config.toml
n_experts = 256
balance_loss = 0.00255
n_head = 3
norm_place = "pre"
qk_norm = false
attn_scale = 0.177
parallel_block = true
init_std_o = 0.0
init_std_down = 0.0
warmup_steps = 200
schedule = "wsd"
batch_tokens = 65536
Below are experts of layer 13 (counted from 0) of a mixture-of-experts language model. Rows are named router (the router's row for the expert), up (a neuron's input weights, with its number), down (a neuron's output weights, with its number) and show model dimensions 0-95. Each number is 128 + 24 x the weight over its row's rms, rounded and kept within 0 to 255. Numbers have three digits each.
Before each expert's rows: a language model's description of what the expert responds to. This comes from a sample of Wikipedia text that the model never trained on.

# expert 25
Description: Line breaks and headers
router:117145125122078127160127131137138139117111108104151163118168173120123101086163145148084131112147093155115098153116122118115148116175086137096139129164153131129111114173174128117152160125159125125117087138116062087163135085120102120146128133114121134087161139113142150126158142114125108133
up22:130138167110130146110099161119156093131105169114108121088123145119150110126145138163103110155108120151137108161100127128100174112148125195146133125127112115077178093111146153148098111109145128124159143169117135160145103093126098157150111108102105155144078154112127160121126150122113107159
down22:111101133139150094136166146115141135117136121138093115134117154060149148142060118165125112084159114129110135087094161190082117120114141141125110111140094111160139112101132126104145139132121141123116155109139133182126110135156118114184130126121136157115132144093164160115108108145155135144

# expert 39
Description: Articles before nouns
router:157124157110120127158128115071155138150110110144133161130136168106151106106148147117077142099143122120098112147110134134098136135160096128080154148178160139103126146130121137140120146175144104131128092172125082098128127104102081157139173147109122106119123121085159138127127158146095137158
up4:115122143138105077121169099115143074123099094116129130113123172141192148115093141102163110129126117108123144161137151160124155113132155110070119155145152128099160146104149116130115141146096128166159161135117105141138119116126115119165122139141084137114109132073145138138153077112143161130
down4:135132106123147118122127067154122167148116132136120154103108144147141117168106122122121112144101088093145109122127085152138105129167177120105124108152140101123110174115141123155113115114138108126137102115178159174122179092156104164114109135100091130148111143134131137099152145135124082183

# expert 27
Description: Lowercase word beginnings
router:148150125111089127173105131125148125133117097115115162118176138154137121124160190160057147137129111139076121148134106159126126117165087116102169139173093124111104096147116110117144139136131105161160114141155116119151124098111102123154132156131134136066145142103113112146119131123152119141
up1:140149160130066115189114130125121180124127161124138148105126107092180110144119131141112125152145153132125112091130124146141109115129083101123089109105099147135105099113166113086144176112133109088124129135141105188131140138159130124132155120139137081125126086142135119095157142120163141142
down1:146047144181143141126133109145106160131110167095162131115135118119123102107126133100141142145106103144129092120139176138124119111094130172080101124141089160122151118130138106151134116097147130144155115124089117107112162119135140132132092140143106148134152120137166148083104128166101150178

# expert 13
Description: Table cells and conjunctions
router:142168135119103127160128148095149131116086080126151170078160180157101107125138168137098111114118140150129112150127130135089154135159092141110159121154154135108092126154146109114134127127130133163127105128150074094176147088072109135137153122121122132114157108129102140122152160121140131150
up1:139178136106136080123160113147157138152102075116132133125103112112154123116139131159096128154074139149121105138147133141120154122151144087131161142120115113175131093117095141128134184122126104141111145109125114111146166189120086147110169117123124128096151148151129108163132139125163083096
down1:121133137124155185115104106130140032128175142115141115139109116134127142138165126150166147137107125106129109117129156154150144142121125131133144138140097112079102113141138155041166138121144069113121136142109118154133128129100124112143128147122120140172127116128148136139140128137112108073